Weights of a small mixture-of-experts language model, trained from scratch on English Wikipedia: 4 picks a token, 8887 steps.
Below are experts of layer 5 (counted from 0) of a mixture-of-experts language model. Rows are named router (the router's row for the expert), down (a neuron's output weights, with its number) and show model dimensions 128-255. Each number is 200 + 40 x the weight over its row's rms, rounded and kept within 0 to 999.
After each expert's rows: a language model's description of what the expert responds to. This comes from a sample of Wikipedia text that the model never trained on.

# expert 8
router,185,199,176,127,153,136,134,245,193,144,148,139,207,148,176,240,236,214,248,146,196,157,230,204,247,251,193,195,208,188,150,246,213,166,279,212,173,161,149,142,241,245,231,176,149,248,215,231,231,302,138,186,222,175,216,212,208,207,126,148,186,224,261,213,263,225,197,203,218,257,186,181,197,154,221,224,152,160,237,241,249,291,266,163,194,211,180,248,215,209,204,175,162,126,161,225,147,268,182,213,146,221,329,209,238,225,153,228,220,156,297,262,182,228,209,147,190,203,122,226,220,204,195,75,221,219,163,160
down0,189,191,190,234,226,175,177,202,191,200,213,217,239,204,146,186,141,195,167,171,205,248,218,170,174,180,191,233,190,145,212,241,215,209,165,310,184,233,211,255,224,200,211,145,233,145,185,226,183,173,236,205,150,237,187,265,199,266,193,145,183,123,183,143,183,246,120,214,184,222,212,130,133,225,248,156,216,208,156,268,229,213,207,174,163,164,182,138,197,263,170,170,164,230,184,184,201,248,224,193,185,149,213,174,201,225,216,199,204,263,142,194,194,137,174,176,152,149,146,270,225,249,261,157,127,233,275,219
Description: Personal name starts. Given names and name particles opening a person or place name, often in tables or lists, such as Mario, van, de, Mount.

# expert 50
router,133,157,239,190,186,193,189,189,192,163,143,198,158,163,149,181,221,246,235,205,208,164,158,228,186,218,190,216,215,172,100,169,100,166,213,168,144,162,165,157,195,173,189,173,252,181,258,237,211,70,190,203,234,159,188,131,225,170,157,200,131,115,165,235,240,247,188,277,107,194,169,186,208,152,208,196,163,192,146,185,221,201,175,243,204,152,207,215,251,221,180,222,227,151,242,138,176,109,157,134,220,197,187,172,177,185,223,245,150,254,175,195,143,214,187,234,206,221,211,221,154,168,203,184,177,190,245,198
down0,186,89,220,149,250,202,219,226,154,230,238,247,149,160,248,194,150,232,234,191,191,118,210,208,204,194,313,226,204,233,162,212,191,199,179,199,136,213,177,197,165,107,199,153,143,237,231,126,190,240,218,227,170,155,264,185,179,269,193,181,277,130,259,173,208,247,205,162,127,172,243,193,151,215,275,159,250,200,182,186,207,185,264,205,135,231,175,176,230,154,225,270,162,133,171,178,179,185,289,160,166,172,216,184,139,225,101,249,248,243,165,171,188,239,213,209,167,228,216,220,198,186,234,173,174,197,167,213
Description: Name-internal syllables. Syllable pieces inside foreign or unusual proper names, such as Conbhairean, Montreuil, Rutland, plus table pipes and dividers.

# expert 35
router,239,170,229,221,234,224,229,232,211,190,241,223,235,194,192,223,150,141,180,169,183,122,262,170,180,224,183,141,214,235,181,122,253,229,242,286,206,192,176,192,146,163,243,239,175,182,142,123,188,193,181,176,197,196,154,222,206,193,232,272,222,132,176,151,223,203,248,194,213,151,198,230,183,198,151,238,204,156,162,179,179,194,220,191,288,190,217,150,236,168,246,193,126,187,92,166,249,226,170,187,201,225,221,172,214,222,274,181,119,191,238,193,238,225,223,250,185,207,169,168,132,186,241,197,196,135,224,162
down0,264,154,218,207,156,158,195,209,172,190,140,214,185,249,207,221,191,216,117,276,260,248,179,239,128,196,177,231,209,216,214,213,129,200,220,244,201,256,201,224,136,211,152,183,236,250,155,180,221,170,253,246,196,282,239,204,182,225,149,200,293,169,214,232,235,258,187,196,220,153,176,202,190,177,157,191,206,228,273,254,122,221,186,232,184,225,253,224,162,192,147,154,264,227,165,206,130,203,214,159,175,179,189,199,275,273,229,195,155,195,185,115,134,132,194,209,161,179,174,179,248,236,159,232,191,216,181,221
Description: Mid-word pieces of foreign names. Inner or final pieces of foreign names and words, such as Sala-man-ca, Aja-y, Za-dar, nego-ti-ation, plus some was, and, near.

# expert 62
router,187,134,233,167,195,202,200,189,191,189,135,193,182,185,199,198,168,236,150,195,232,226,190,211,248,134,169,189,175,166,182,211,175,167,218,222,168,217,217,156,163,176,134,170,197,169,148,86,270,211,249,193,132,188,260,150,154,136,275,157,243,227,175,165,217,128,222,275,164,145,197,164,227,105,122,195,248,227,197,226,168,160,211,201,153,272,172,216,295,198,190,257,155,169,247,187,159,227,189,135,166,287,192,225,203,214,218,82,179,271,136,212,127,151,181,176,190,182,210,125,169,141,181,250,238,216,196,153
down0,256,137,295,251,227,186,244,258,197,190,244,189,277,219,176,176,197,233,148,164,232,203,246,207,155,212,199,239,179,239,277,137,197,156,173,246,172,208,275,224,213,222,216,216,208,201,175,117,207,159,147,246,215,171,136,252,156,188,162,153,264,224,216,216,181,211,169,167,293,208,164,143,248,279,219,209,177,192,230,165,170,175,180,111,207,229,230,235,223,161,250,191,199,210,117,242,263,173,237,192,272,277,200,242,263,204,248,278,263,208,151,197,237,201,207,250,151,200,165,192,149,189,203,191,176,192,238,185
Description: Rare fragments, taxonomy. Short consonant fragments inside rare words or LaTeX like mathbf and frac, often in species taxonomy lists, such as Polyommatinae, Prodromus.

# expert 61
router,193,190,184,209,177,256,202,162,252,156,149,246,133,155,217,201,189,238,229,182,230,179,190,190,266,243,194,196,185,135,98,197,195,180,243,226,196,150,172,176,174,190,283,223,180,145,200,234,182,139,228,229,235,248,255,191,193,241,84,210,166,206,167,197,244,185,216,198,148,173,225,217,211,229,220,176,242,187,198,206,198,197,174,160,205,200,219,187,245,272,179,154,167,170,249,219,222,162,115,176,181,190,318,212,207,159,154,170,226,250,204,223,139,241,132,230,207,220,186,240,232,127,294,253,199,169,216,215
down0,247,180,248,201,152,251,143,188,240,293,230,173,181,228,233,175,148,171,163,162,184,213,199,134,128,232,243,156,288,165,214,285,218,189,189,196,223,220,249,151,120,179,239,190,167,196,215,211,251,198,222,253,234,209,157,203,258,191,172,225,211,240,174,179,222,187,205,248,227,159,305,177,141,134,179,156,179,132,209,277,261,235,253,169,107,120,200,232,214,224,186,164,185,155,171,172,234,199,245,166,200,147,228,204,172,218,72,195,179,218,236,219,230,243,164,184,223,159,85,235,275,244,245,231,186,201,236,200
Description: Capitalized name openings. First pieces of proper names and place names, such as San, Al, La, St, Ta, often splitting foreign or rare words.